config = dict(
    n_layer=18,
    d_model=160,
    n_experts=256,
    experts_per_token=8,
    d_expert=32,
    d_shared_expert=0,
    activation='gelu',
    moe_layers=[0, 1, 2, 3, 4, 5, 6, 7, 8, 9, 10, 11, 12, 13, 14, 15, 16, 17],
    router_score='softmax',
    normalize_top_k=True,
    routed_scale=1.0,
    balance_loss=0.0175,
    balance_bias=False,
    init_std_router=0.0151,
    lr_router=0.0013,
    vocab_size=14696,
    norm='rmsnorm',
    norm_eps=1e-05,
    tie_embeddings=False,
    optimizer='muon_variant',
    lr=0.0201,
    beta1=0.9,
    batch_tokens=131072,
    seq_len=512,
    train_tokens=779700000,
    steps=5949,
    dataset='wikipedia_en',
)
Below are experts of layer 12 (counted from 0) of a mixture-of-experts language model. Rows are named router (the router's row for the expert), down (a neuron's output weights, with its number) and show model dimensions 0-159. Each number is 128 + 32 x the weight over its row's rms, rounded and kept within 0 to 255.
Before each expert's rows: a language model's description of what the expert responds to. This comes from a sample of Wikipedia text that the model never trained on.

# expert 55
It responds to: Latin taxon name endings
router [ 63 130 175 164 155 126 101 149 110 141 120 132  89 151  89 141 116 112 124 142 140 127 146 111 139 165  86 111 175 111 182 107  73 160 148 107 186 183 115 114 105 179 128 140 192 139 146 148 207 146 120  92 156 120 154 158 143 175 174 124  99 106 185 170 115 101 152 117  82 159 167 120 126 136 139 157  76  77 168 126 138  94 155 128  71 149 130 123 163 150 129 109 109 106 112 110  77 103 106  78 165 148 115 139  85 116  81 165 154 174 167 151 139 135 176 180 140 138 106 189  85 131 138 109 170 130  97 141 122 148 100 127 152 165 123  66 140 120 147  86 171 146 146 124 229 190 106 162 100 116 158 134 102  94 135 150 153 190  73 173]
down0 [ 90 129 115 128 115 132  71 144 103 162 112 144 117 112 137 163 122 130 128 133 180  84 141 110 160 161 172 116 145 104 142 105 110 142 144  73 103 148 149  82 115 159 111 101 148 124 139 129 135 145 104  94 175 102 153 171 150 158 152 134  72  96 196 157  52 122 159 125 130 109 110  71  97 122 125  91  80  46 126 125 103 121 118 147 156 122  74 128 108 152 106 143 138 103 109 124  86 119  92 142 213 124 111 120 125 115  97 123 164 156 177 109 154 114 123 115 167 166 163 126 120 192 129 103 185  99 113  78 163  91 106 108 148 158 123 112 117  84 223 232 158 167 115 120 210 183 100 130 130 120  95 140 114 109 110 157 143 162  92 198]
down1 [135 129 116 128  97 113 126 153 134 134 114 100 142 193  93 123 182 127 147  87 102 156 142 130 147 109 117 182 125 107  68  77 141 163 117 122 129 127 159 113 126 148  65 133 111 172 121 117 130 114 102 125 147  81  77  83 138 122  98 116 107 145  54 202 176  92 160  86 132  37 136 117 131 102 134 163 107 166 136 184 123  92  86 101 107 137 249 127  95 121 154 138 131 199 132 137 115 133 158  99  99 128 179 113 127 149 132 129 107  94  77 171 113  87 165 119 154  88 159 208 143 135 119  92 139 147 173 102 134 117 150 186  83 106 129 127 168  74 111 151  80 137 133 144 133 196 126 132  87 134 158  70  97 120 142 117 153 127 174 149]
down2 [176 105 117 115 142 118 105 149 138 181 124 142 139 102  73 104 141 157 155 128  90 113  85  41 132 173 155  83  89 134 144  97 138  88 189  61 139 102 103 109 108 166 163 152 152 143 145 165  97 131  99 108 129 114  80  94 133  49 139  57 102 124 149 152 106 120 111 117 135  99 112 143 105 106 169 151 118 128  74 137 141 151 132 110 134 208 121 161 150 143  53 126 171 189 113 113 118 103 123 121 154 148 138 137 118 168 130 137 128  85  78  99 110 103 108  73 146 126  79 106 131 113 184  49 138 148 144 131 131  87  71  76 137 121 157 143  87  60  88 141 115 137 141 184 141 139  71 188 114 119 142 167 114  94  92  74  92 141 148 157]
down3 [ 89 119 123 130 120 145  43 118  80 132 167 110  88 113 107 139 155 140 134 105  92 138  73 156 155  76 136  84 131 170  71 123 166 147 109 151 155 153 138 102  93 100 105 129 115  50  93 142 136 137 177 123 173 138 130 127 167 118 150 101 111 126 123 124 131 171 162 103 120 132  91 178 143  94 160  96 136  82 111  98 109 143 112  66  81  75  81 147 118 117 135 166 124 178  88 142 131 151  75 162 124 151 122 197 134 163 169  63 110 141  90 115 151 158 210 145 160 129 125 137 145 103 173  91 177  96 150  78 118 177 154 140 112 145 116 120 143 111 165 117 127 125  63  76 108 113  66 137 143 145 112  40  56 158 125 173 124 146 143 155]

# expert 29
It responds to: Numerals and counts
router [110  92 124 147 166 123 136 160  79  96 100  60  80 134 132 165  78 122 170 125 144 124 118 141 104 161 158 116 163 154  97 163  77 120 121 158  80 136 172 192 202 143 174  97 143 145 127 169  83 161  91 193 154 145 154 139 137 154 192 125 107 114 154 169 159 143 138 148 125 148 158 128 134 120 104 174 142  51 138  99 113 133  86  92 155 126 110 141 120 108 208 205 197 127 141 113  71 120 172  91 157 101 152 141 127 111  83 121  57 148 138 132 112 129 163  83 119 141 149 141 115  93 171  73 164  77 105  96 129 179  65 138 109 146 118 175 137 153 174 176 132 115 149 147 109 149 154 163 108  87 120 100 118 115 116 133 181 108 133 100]
down0 [ 94 109  73 106 134  61  78 149 118 120 163 135 185 101 169 149  47  89 103 143 132  90  53 150 121 131 113 122 202 154 135 157 157 122 133 114 138 135 151  96 107 121  63  77 114  70 148 118  97 148 155 116  87  87 115 109 122 112 118 166 118 102 132  90  85 131 199  82 119 145 117 187  66  60 103 109 117 165 146 101 105 143 149 114 160 165 165  96 143 151 103 155 106 107 165 166  85 145 138 154 143  83  77 182 138 112  49 113 166 126 157  98 159 115 119  99 122 125 141  88 141  70 168 117 167 126 160 132 123 108 187 113 113 124  83  67 103 108  64  97 112 139 116 123 130 134 157 139 136 118 104  92 156 163 172 106 127 119 166 110]
down1 [136  85 143 137 154  89 109 189 125 103 112 175  95 159 143 165 106 133 117 177 191 105 124 189 151 139 127 123 137 121  88  88 141 136 173 136 156 123 145 132 149 134 110 145 109  82  97 134 105 129 169 138 140 133 141 136 185 154 188 101 128 111 172 140  99 156 159  95 133  78  68  79 129 106 141 125 160  77 115  62 123 168 158 135 107 157 163 129 120  73 131 131 153 135 112 162 110 123 136  62 191 119 103  39 115 121  67 132 149 129  80 154 155 151 150 149 126  59 144 156  71 122  80  70 109 178 139 141 151 193 137  58 127 132 114 122 123 226 176 168 187 141 106 140 167 132  79 133 139 139 124 156 146 150 106 145 158 113 116 120]
down2 [132 137 121 136 119 138  85 129 114  48  84  93 142  77 111 115 104  70 115 128 173 124 150  97 164 149 107 116 152 132 114  87  99  86 158 158 134 164 101 115 146  86 146 129 150 150 120 129 121 103  89  84 109 123 153  96 112 136 138  87  84 162 118 152 120 135 142 105 168 124 169  86 142 114 153  82  53 181  96 137  99  81  95 144 145 113 108 144 101  81 143  79  72 155  72 137  95 165 100 167 100  66 125 134 112 135 110 125 178  94 107 125 122 138 129 118 154 177 100 114 136 130 174 121 165  81 145 101 129 214 136 117 155 105 207 133 139 156 125 154  79 108 140 228 132 178 158  92 152 112 112 129 170 118 113 199 132  75 184  73]
down3 [113 117 139 137 120 157  96 141 127 173 128 110  95 102 173  94 139 147 164 118 112 133 125 164 101 113 130 123 135 127 147 178 133 116 162 139 125 109 113 116 167 191 145 119 116  93 169 167 107  96 184 152  88 109 135 104 125  86  96  79 127  94  87  76  93 145 128 107 154 140 119 128  78 112 122  82 193  86 117  99 158 156 151 177 143 146 166 139 182  56 121 131 133 105  80 131  98 131  75 164 113 134  66 153  86  61 106  98 156 161 115 174 178 138 145 133  90 116 198 157 108 113  92 115 154 216  66 123  99 180 159 144 100 139 140 116 228 146  96 115 112 166 116 123  86 126  95 125 121 174 120 140 171 175 177 189 117 111 109  93]

# expert 39
It responds to: Personal first names
router [120  92 170  81 146  95 106 126  93 142 109 175 129  96  77 110 175 170  86 134  96 139 164  69 102 122 127 110 179 180 144 117  94 141 155 155 153 143 183 111 123 167 116  87 107 108 162 170 108 148 130 115 134 143  98 153 104 141 149  69  79 103 180 169 147  45 176 174 167 138 136 117 131  86 103 143  91 136 126 146 122  94  88 101 100  75 160 101 151 134 108 132 142 154 159 112  89 174 174 158 105 156 121 106  96  90  92 144 160 160 113  51 140 135  94 162 147 122 168 157  77  84 120 103 108 142 101 140 184 176 133 107 136 118 173  83 107 104 101  71 129 143 129  99 133 121  74 154 107 156 149 169  84 149 110 158 110 158 162 226]
down0 [ 98 135 126 150 180 162 132 111 218 131 154 125 183  97 116 134 131 111 159 126 155 197  59  83  74 174 118 121 123 135 164 147 150 143 132 193 160 132 149 114 128  82 111  58 131 136 148 159 158  91 154  95 142 138 132 108 142 120 139 124  89 121 106 104 161 177  93  79 149  90 103  95 137 152 124  98  56 133 145 154 176 138 131 126 147 154 217 157 166  79 145 217  89  98 177 107 144  81 116 101 183 150 178 155 115 184 157  68  97  87 121 157  93 102 134 130 107 167 138  80 156 159 116 125 125 120 176 104 121 179 104 144 107 101 141 140  92 112 130 129 143 111 128 166 106 152  91 120 117 197 162 137 146 153 161 128 139 154 164 137]
down1 [128 127  78 115 118 119 164 157 165  48 136 132 154 129 192  99 136 149 123 103 131 121 123 196 110 154 147 155  35  94 193 110  91 157 114  69 130  89 135 132 173 136  94 161 115  84 104 151  99 143 158  90 131 126 123 142 164  88 150  73 101 104  75 121  82 158 103 128  82 129  82 158 155 148  75 124 180 103  92  76 163 144 149 142 118 152 137 146 133 132 135 174 126  55  96 149 142 154  86  90 116 126  93 106  99 141 150 144 101  43 104 144 122  70 145 125 120 149 117  89 152 128 152 120 144 160 191  91 148 156 147 179 131  85  98  96 138  80 134 112 160 174  96  94  89 146 151 178 116 164 182 127  85 132 110 103 142 179 127 100]
down2 [127 124 156 125  84 146  69 107  78 128 152 161 121 149 135 181  99 109 110 128 116 176 154 199 129  51 168 138 100  67  89  74 138 146 137 170  76 187 155 131  99 132 135 139 140 144 139 115  85 162 127 184 122  77 156 137 121 122 104  92 146 119 102 121 167 134 149 131 176 101 171 123 169 102 144 113 102 179 114 114 152 169 112  22 213 139 118 155 194 122 102 135  76 134 123  95 110 114 133 107 102 160 141 137 104 105 155 146 150 135 121 163 162 120 135 184 136 167 121  59 157  90 195  78 119  98 114 168  79 132  85 107 108 154  75 116 143 200 129  97 171 102 136 144 115 111 148  83 134 112 128 103  95 100 126 159 120 127 153 126]
down3 [133 121  66 181 150 135 127 150 149  90 117 174 119 176 140 119  80 140 120 115 149 134 168  75 138 141 112 145 143  86 106  95  74 110 209 133 144  89 168 116 132 135 157 127 165 142 121  84 107 119 173 118 135 121 175 123 131 173 105  91  54 114 218 166  73 105 109 151  67 172 187  72 122 108 102 149 137 185 141 107 118 195  52 137 121 112 182 133 144 171 179 130 116  93 111 111 125 152 149 117 137 192 157 135 136 159 153 117  92 102 123 112 129 116 139 118 130 136 157 146 105 147 137 108 157 144 123 120 112 117  93 161 168 111 131 180 169  22 166 146  95 158 142 126 110 197 120 143 100 178 126 161 109 130 166 115 145 114  83 145]

# expert 33
It responds to: Foreign and non-Latin fragments
router [182  88 117 104  85  96  71 180 144  71 123  99 112 116  87 103 121  77  55 160 133 140  83 118  91 114 151 108  93 125 180  85  91 135  89 191 131 194 172 145 148 189 130 111 138 151 150 136 178 106 164 103  93 166 115 178 116 148 167 144 117  95 156 116 120 151  83  83  79  84 178 144 101  79 118 153 113 117  96 166 164  67 137 187 100  97 116 146 152 145 158  97  71 129 160  99 128 145  81  94 150  80 109  73  81 126 130 117 162 144 131 109 139 182 150 178  71 147 118 129  83 144 124 154 128 135 112 145  95 128 108 105 165 140 105  96 119 115 161 148 146 134 114 155 157 103  76  69 104  64  93 160 152 130 106 102 115 135 143 144]
down0 [141  92 163 118 129 127 112 114 136 146 147 101 108 118 142 165  51  97  95 163 126  64  86 161 131  88 167 165 134 100 160 123 114 128 142 108 130 158 116  84  91  79 113 114 101 123 129 119  83 168  88 138 127 153 138  40 172 157 148 119 120 130  98 155  80 127 192 162 127 110 150 136  93  61 139 211  54 119 146 136 101 165 125 185  39 112 166 123 109  71  97  99 164 102  70 115 163 103 134 154 172 128 113 130 124 122 119 121 157 171 183 109 130  84 135 153 144 160 156 161 105 140 118 133 123 123 114 132 162 131 159 126 200 110 102 141 152 155 166 167  73 124 195 101 155 156 142  67 110  87  81 153 142 125 125 112  94 143 135 183]
down1 [126 146 150 105  74 128 100 137 169 108 119  82 109 120 144 149 123 154  58 162  85 189 104 198 162 163 124 158 154 136  79 113  94 123 141 174 164 116 119 177 117 155 142 200 110 130 145 123  95 129  77 121 124 120 149 173 136 150 127 135 130 119 139 149 142 129 118 179 255 136 135 145 160 102 128 166 146 126 141 121 116 173 163  80 111 109 111 108 106  93 130  96 167 106 113 137 103 127 129 197 123 167 153 158  95  96 116  91 118 111 125  83 101 150 204 129 159 130 156  69  82  76 136 120 166 113 175  90 111 187  95 123 145 134  98 118 100  85 103 123 152 144  99 173 144 137  95  87 127 108 160 122  87 132 151 130  73 145 123  77]
down2 [165 164 132  39  87  72 121 143 145 181 159 154 124 105 160 118  97 140 138 148 135 143 115 166  81 163 145 177 131  84 103  70 133 119 162 140 120 167 133 134  91 108 106  96 116  99 137 103 114 134 136 125 109 133 131 162 118  97 162 116 130 129 157 139 137 133 161  92 136 179  81 130 108  79 126 176 124 136 106 166 155  88  76 106  70  93 155  93 176 170 163 101 118  51  98 136 116 156 120 145 115 140 143 150 116 145 130 138 158  69  73 157 204 167 134 194 147  82 151  72 101 131 168 144 161 169 174  91  86 111 112 180 123  83 164 135 131 112 141 119 117 164 103  69 113  71 120 122 140  97  90 102 112 139 128 222 175 179 107 128]
down3 [ 77 156 149 132 162 127 145 120  90 135 154 126 172 112 129 157 181  46 134  73 147 123 152 124  82 139 130 121 112 147 181 168 107 132 139 166 177 126 165 103 138 166 150 108  84 118 102 114 100 151  88 132 131  87 119 116 197 156 121  64 179 119 195 130 196 141 161 151 129 221  95 124 129 147 195 133  93 141 125 121 131  47  66 127 160  85 113 162 116 147  86 154 136 149 114 106 137 107 131 156 184 149  94 157 132  95 154 137 108 146 120  50 119 126 151  73 125 133 113 106  89  93 122 142 185 178  88 128 152 146  98 156 104 127 177 205  58 106 157 148 110 146 124 104 151 164 175 135 120 136 158 118  99 105 142 149 131 137 141 122]

# expert 22
It responds to: Preposition in
router [163  69  82 157 133 138 116 122 116 114 174 122 111 193 132 176 120  76 111 160  68 193 116 106 153 201 127 165 141  71 120 159  82 161 221  89 141 113 146 144 100 151 108 141  89 174 105  99 158 145 136  88 124 100  75 170 117  71 117 111 117 135  68 180 161 126 115  95 114 138 149 107 160 153 147  73 110 149 176  78 177 111 116 169 175 118 113  89 182 178 143 184 166 143 150  75 110 139 121 113 139 125 151 141 129 107 117 102 154 170 120 144 158 118 170 159 105 132 145 130 158 109 121 188 175 128 119 161  84 124  91 116 141 119 126 154  64 115 122 140 142 160 150 147 140 120  82  62 129 172 141 170 152 165 142 137  89 141 168 104]
down0 [ 89  28 139 151 126  83 109 111  91 155 153 116 103 106 103 116 144 157  93 179  53 152 117 117 101  92 150 140 177 119 112 168 101  66 112  87 122 116 187 145 127 128 161  90 117 145  89 122 102  89 167 106 187 100 143 128 136  66 149 157 128  84 139 173  72 130 148  87 104 105 131  84 206  88 113 126 120  88  94 117 125 191  87 133 139 159 121 166 119  92 136 131 118 130 129  88  86 100 106 132 122 102  86 174 126 127 105 166 163 109 105 143 157 149 176 149 140  74 144 127 130 150 106 189 175 108 140  66  96 117  80 103 118  94  94 147 159 146 124 107 106 186 129 224 141 106 139 182  86 164 161 107 141 139 135 145 131 166 115 130]
down1 [136  85 142 200 139 147  61 142 112 105 124 126 116 105 134 136  99 155 123 155  94 147 133  66  97 103 155  38  79 119  95  94 203 169 146  98 167 158 134  90  52 191 144  68 124 149 103 122 138  30  95 120 110 153  75  78 136 104 179  58 110 106 145 113 154 178 174 168 144 179 150  82 148 131 115 132 131  91  60  80 110 142 169 138 105 144 127 104 129 147 158 127 131 156 148 142 154 138 187 113 116 128 119 118 176 110 154 127 131 130 127 131 125 128 143 101 145 119 159 135 202  99 157 128 159 119 124 147 110 141  61 171 136 104 126 124  75  97  83  88 171 150 155 140  91  94  98 138 129 115 116  82 140 123 141 125 166 126 128 102]
down2 [133 175 124 180 128 129 142 146 113 164 178 127 118 110 150 158  98 146 159  87 101  95 107 131 128 126 112 145 125 138 133  99 157 118  93 117 120  92  73 129 148  71 122 205 146  78 176 146 150  83  94  96 139 102 124 176 175 153  78 118  82 119 125 179  96 142 154 153 190 130 206 193 134  96 118 148 160 182  98 151 151 131 168 161 114 151  76 196 175 148 103  94 225 142 164 166 114 112 174 119 128 146 110 145 129 152 169 133  85 109  95 111  63 137 113  95 122 114  94 100  79 156 100 102  85 112  96 152 113 169 120 162 108 154  81 105 153 156 105 102 137 148 123 154 122 138  95 145 116 110  75 122 121 160 161 157 193  80  76 134]
down3 [177 106 152 122  98 146 108 124 188 157 172  95  93 121 146 148 111  68 161  90 188 156 143  64 150 143 151  86 189 101 102 129 104 110 178 122 112  93 126 125 174 152 106 114  96  50 105 104 142 104 218 110 100  71 111 144 136  87 120 147 127 100 111 104 164 126 128 132 113 136 136  87 114 123  76  69 151 148 124 151 124 142 122  94 124 128 129 102 136 148 152 152  59 172 125 169 109 103 109 108  95 122 118 165  83  98 117  96 136 164 180 171 198  82  94 188  80 173 104 136 123 157 127 153 141 131 136 139  84 110 134 139 100 128 119 153 108  69 178 143 158 148  97 150 130 161 180 166 193 205 125 146  89 103 158 145 111 147  79 110]

# expert 34
It responds to: Line breaks
router [ 88 170 149  77  64 124 171 148 127 166 117 172 133 135 122 134 136 100 120 100 108 103 111 141 128 163  83 114  87 161 171 175  92  63 146 104 152 162 164 105 136 107 138 115 196  97 123 112 172 136 113 100 123 158 130 143 155  80 149 100 174 159 115 168 133 107 115  79 125  72 155 169  82 161 104  86 189 178  69 147 103 101 122 154 137  97 182 138 186 137 187 107 103  86 118 133 129 124  58 109 139 171  75 153  73 109 128 125 102 153 179 146 143 119 112  85  99 107  75  77 113 154 125 153 102 174 195 187  82 117  82 124 146 101 165 118 155 160  89 140 139 146 132 141 169 131 115 112 171 150  98 159  79 107 128 156 111 116 175 109]
down0 [190  77 154 157 158 107 122  97  95  92 124 131 114 150 196 123 192 165 132 124 177 181 204 145 132 157 139  95 135 127 145 109 135 141  76  34 143 199 139 131  98 153 148 103 138 114 167  83 132  91 145 145  89 100 203 124 123 112  95 138  66 126 149 141  93 187 153 108 132 110 155  80 151 175 109 118 185 139 115 102 119 121 110 122 141 128  78 151 127 151 147 150 124 127 126 140  70 104 145 140 175  75  63 105 149 103 123 172 103 156 109 140  91 129 130 103 132 142 130 149 212 152  95 132  78 145 122 143 115 148 113 164 118 197 150 141  96  91 136  68 114 136 122 165 121 166  61 119 163 121 149  72  94  78 137 145 154 137 133 154]
down1 [134 124 149 101 127 157 125 153 101 150 164  92 149 149  69 110 124 138  76 170 159 116  77 142  91 132 161 190 137 169  83 116  95 191 118 122 137 141 100 149 118 187 121  89 147 138  62 163 141 133 130 131 108 152 121 181 196 126 124 164 120 137  97 110 250  88 102 128 137 132  96 170 132 155 136 153 134 160 105 153 141 163 168 158  79 123 130  75 128 117 103  96 159 113 133  85 108  99 135 147 182  70 158 132 107  88 133 125 177 142  90 140 141 113 115 139 174 184 145 136 143 110 180 158 124 145 101 142 114 177 107 123 143 123  96  93  88  57 144  69  91 131  63 135 148 104 112  93 192 105 108 149 138 103 166 147 181 120  61 147]
down2 [106 128 131 119 103 144 138 162 123  85 152 127 175 123 166  85 119 117 163 113 185  96  71 171 120 173 109 118  96 138  92 126 170 129 135 163 130 132  78  99 107 153 141  92 198 120 160 131 146  71 116 104 182 139 155 159 146 121 101 103 133 134 109  67  79 127  98 131 191 157 151 137 163 135  80 126  65  96 171 132 127  91 105 126 149 120 116 121 130 119  67 185 127 107 193 110 155  96 151  99 122 161  78 179 135 154 188  93 137 116 160  95 115 115 140  95 166 152 150 137 133 153 134  95 136 123 107  98 118  48  73 137 119 170  98 115 177  84 112  94  65  96 157 121  96 145 123 172 170 119 154 137  92  92  98  62 105 105 224 101]
down3 [147 110  71 141 170 107  71 216 147  88 103 160 127 151 151 162 106 152  69 142 163  74  95 157 109  92 131 113 141 135 108 201 176  93 132  81 197 103  77 128 180 103 126 130 156 128 134 146 155 150 109 153 115 184  52 178 112 161 152  79 162 147 141 197  78  70 169 132  88 111  85 137  94 120 118 100 125 130 113 179 125 129 176 169 151 149  73 127 123  65 142 133  86 135 121 112 131 116 103 159 113  97 135  67  88 155 122 111  93 138 115 146  70  87 122  88 128 154 131 138 146 134 132 169 114 170 159 109 159 121 148 120 127 131 106 123 137 208 129 156 144 161 109 171 161 159 132 135 148 151 137 135  61 102 124 118 100 155  95 155]

# expert 8
It responds to: Sports scoring terms
router [100 112 131 119 132  78 156 122 170 156 158 156 100 150 169 128 156 135  91 145 166 167 192 158 187 138 134  76 156 160  75 124 109 116 161 133  72 111 106 144  99 111 148 147  85  98 134 135 190 125 125  79 156 146 122 109 111 113 164 151 134 146 104 164 151 145 147 174 133 174 156 125 108 171 122 120 119 137 113 120 171 131 110 105 195 124 106 125 105 100 209 124 183 154 126 169  89 121 134 120 146 111  92  76 110  99 107 183 157 116 148 101  43  90 128 121 185 194 176 123  97 119  77 110 144 132 155 174  72  91 175 155 145  91 114 143 200 119 152 111 131 104 144 115 143  68 116 170 126 184 107 217 135 138  79 147 151 102 156 102]
down0 [146 162 126 139  80  96  94  87 178 111 123 106 123 105 131 154 156 122  69 158 175 155 112 168  76 160 145 117 131 111 161 130  85 154  85 131 112 107  90 198  98 184 101  96  97 137 107 140 121 139 130  58 128 116 156  87 115 158 147  92 163 117  75 167 157 162 125 131 129 164 170 173 127 118 113 109 137 130 116 104 122 115 150 133 127  87 110 138 140 145 138  57 151 150 202 145 174 142 145 122  85 148 146 126 159  94 121 132 104 116  91 174 166  87 155   0 185  94 105 198 149  89 111  82 167 157 145 151 125  94  67  74 125 156 128 125 103  99 168 103 125 105  76 136 140 101 127  89 134 184 115 100 139 156 124 149  64 140 127 125]
down1 [108 168  97 129  80 213 129 125 103 128 135 102 166 136 129 138 178 157 139  83 137 140 141  96 120 142 187 132 108 171 114 132  90 187 139 140  43 130 110  81 156 119 121 156 127 135 117 103 166 154 149 156 148 165 124 122 113 152 105 132 151 136 172 115 155 120 141 223 164 136 152 169 117 158  90 163 213  81 123 137 183 144 116 135 205 175  92  80 148 156 209 138 116 131  95  96 119  82 152 169 157 119 104 136 135  99  96  85 164  78 156 182 148 135 123 141 171 123 159 146 104 187 176 139 168 150  66  98 174 108 129 127 129 147  88 159  86 132 140 114  60 131 114 131 141  94 118 140 100  88 126 138 101 124 159 140 111  99 164 164]
down2 [150 111 104 116 121 153 124  76 144 118 145 105 112 128 134 124 152 103  64 136 124 141 138  99 137 132  96 107 103  95 113 180 144 171 124 138 188 129 140 115 147 189  64  51 123  52 101 132 120 152  78  66  47 127  83 105 114 125 117 105  96 138 121 112  89 135 176 126 122 114 153 191 172 134  74  92  88 134 118 108 166 164 119 136  88 106 154 105 108 116 101 156 101 111 153  96 139  88 120 177 130  87 171 122 158 149 108 112 107  94 196  98  99 161 107 157 132 100 128 115 152  48  89  54 159 186 148 119 123 111 184 121 139 134 145 107 136 207 132  94 104 137 180 113 143 121 122 102 100  81 125 109 169 126 111 130 116  53 149 193]
down3 [106 167  57  99 144 209 147 149 175  80 115  99 111 215 129 145 124 111 109 123 142 179 124 140 102 162  89 116 122 152  75 162 127 139 147 120 155 184 169  85 143  92 135 107 127 125 154  80 143 128 155 149  92 125 105 176 106  48  83  98 132 120 115 103 133  71 129 146 114  97 168 126 136 118  66 117 166 161 185 148 113 104 102 101 177 146 181 121 141 117 132 133 107 166 172  86 118 182 130  44 164 101 149 123 112 127 136 158 162 139  95 106 116 124 118 147 123  76 115 116 125 173 205 157 121 100 114 103  92 117 144 119 177 164 166 121 120 146 131 193 131 161 110 167 121 137  90 118  79 154 190 123  91 144 128 100 178 164 184 143]

# expert 12
It responds to: Study and preposition links
router [110 149 114 148  59 115 107 161 112 133 130 173 135 107 110 151 153 145 110 179 131 131 106 100 136 185 127 172 122 102 178 118 118 122  93 164 122 165 175 155 207 142  89 126  85 143 135 104 148 139 167 124 131  43  64 168 135 129 158 129  90 103 100  83 113 127 119 105 158 157 154 186 157 138 136 126 112 132 144 167 187 144 140 146 116 131 102  95 105  87  99 172 136 113 122 121 187 163  77  93  77 120 108 176 161 151  53  84  81 107 117  81 148 135 151  83 170 121 146 128 143 102 154 144 152  97 111 107 206  37 138 179 138 134 153  96 115 144 122 127 130 108 132 189 138 102 149 106 190  78 147 112 138 123 128 110 164 199  82 105]
down0 [ 80  95  81 119 133 144 180 159 119 118  96  87  97 158 115 124  98 131 108  92 122  75 133 150 102 118 124 103 152 134 184 137 122  52 169 117 102 157 148  68 120 110 150  63  90 143  89  77 131 192 108 128 147 111 116 139 173 178 119 123 172  93 100 140 154 164 154  99 111 235 129  92 103 146  99 158 124  93 106 148 149 103 128 141 133  94 165 198 127 106 157 133 111  87 121 147 152  93  97  81 106 142 109 110 164  90  96 111 120  98 135 114 179 111 170 155 171 152 121 115 110 143 179 131 159 166 108 146 218 152 131 181 171  50 151  91 107 115 148  95  86 138 152 127 135 132 146 118 104 108 174 109 152 121 201 173 148 152 147 101]
down1 [ 97 158  96 136 107 107 141  98 154 220 146  84 119 173 126 109 136  92 122 183 149 133 159 109 134 145 184 113 152  99 158 191 143  72 183 164  91 103 103 133 133 136 152 157 109 117 116  89 181 142 161 113 109 114  93  97 120 175 172 107  89  98 153  94 131 150  94  57  94 179 105 144 138 135 130 135 111 169 117 137 142 153  96 164 162  85 109  95  90  94 116 141 103 112 123 127 114 114  65 101 191  92 133 146 124 147  95  72 130 148 100 114 143  73 134 172 156  48 117  94 124  93 174 157 143 171 115  90 175  98 136  73 172 242 107 127 121 128 133 129 131 148 164 106 122 184 136 167 150 114 159 154  80 121 121 130 129 144  82 150]
down2 [ 97 151 150 160 117 136 116 111 115 179  88 161 106 113 145 100 113 146 129  95 136 122 126 119 188 122 127  65 131 155 143 183 126  90 130 117 144 143 213 137 116 119  99  68  96 139 152 121 124 126 136 106 115 110 133 164 142 107 134 123 131  95 212 162 107  83  97  98 102 107 116 151 169 145 177 135  17 172  84 149 157 153 174 164 149 131 144 110  74 138 141 114  98 152 105 129 133 153 122 191 184 206  92 145 145 165 111 117 118 144 171 151 189 110 110 159 146 187 103 133  98 171 169 127 140 137  73 125 125 140 123 108 110 100 127 171 115  79 165 100 109 104 136 135 203 179 133 149 174 107 123 137 172 184 146 131 121 136 163 216]
down3 [123 111  99 125 111 105 106 135 136 125 159  85 160 121 114 159 120 124  93 120 190  25 122 141 127 132 144 126 121 178 136 141 125 117 132  14 144 115 182 153 142 137 127  87 124 120 156  86 116 160 129  77 186  95 125 154 115 132 117 139 134 108  83 119 150 108 131 138  72  98  78 132 163 139 173 139  68 156 126 155 138  37 142 182 125 199  51 175 155 132 136 191 127 104 130 134 115 197 126 162 134 165 133 122 139 118 105 155 116 194 148 130 115 170 144 121 135 176 137  73  97 127 168 136 160 120 146 136 129 151 140  82 148 159  92  87 148 184 116 116 122 121 174  90 135  98 161  98  94  83  97 158  97 163 112 156  72 145 153 169]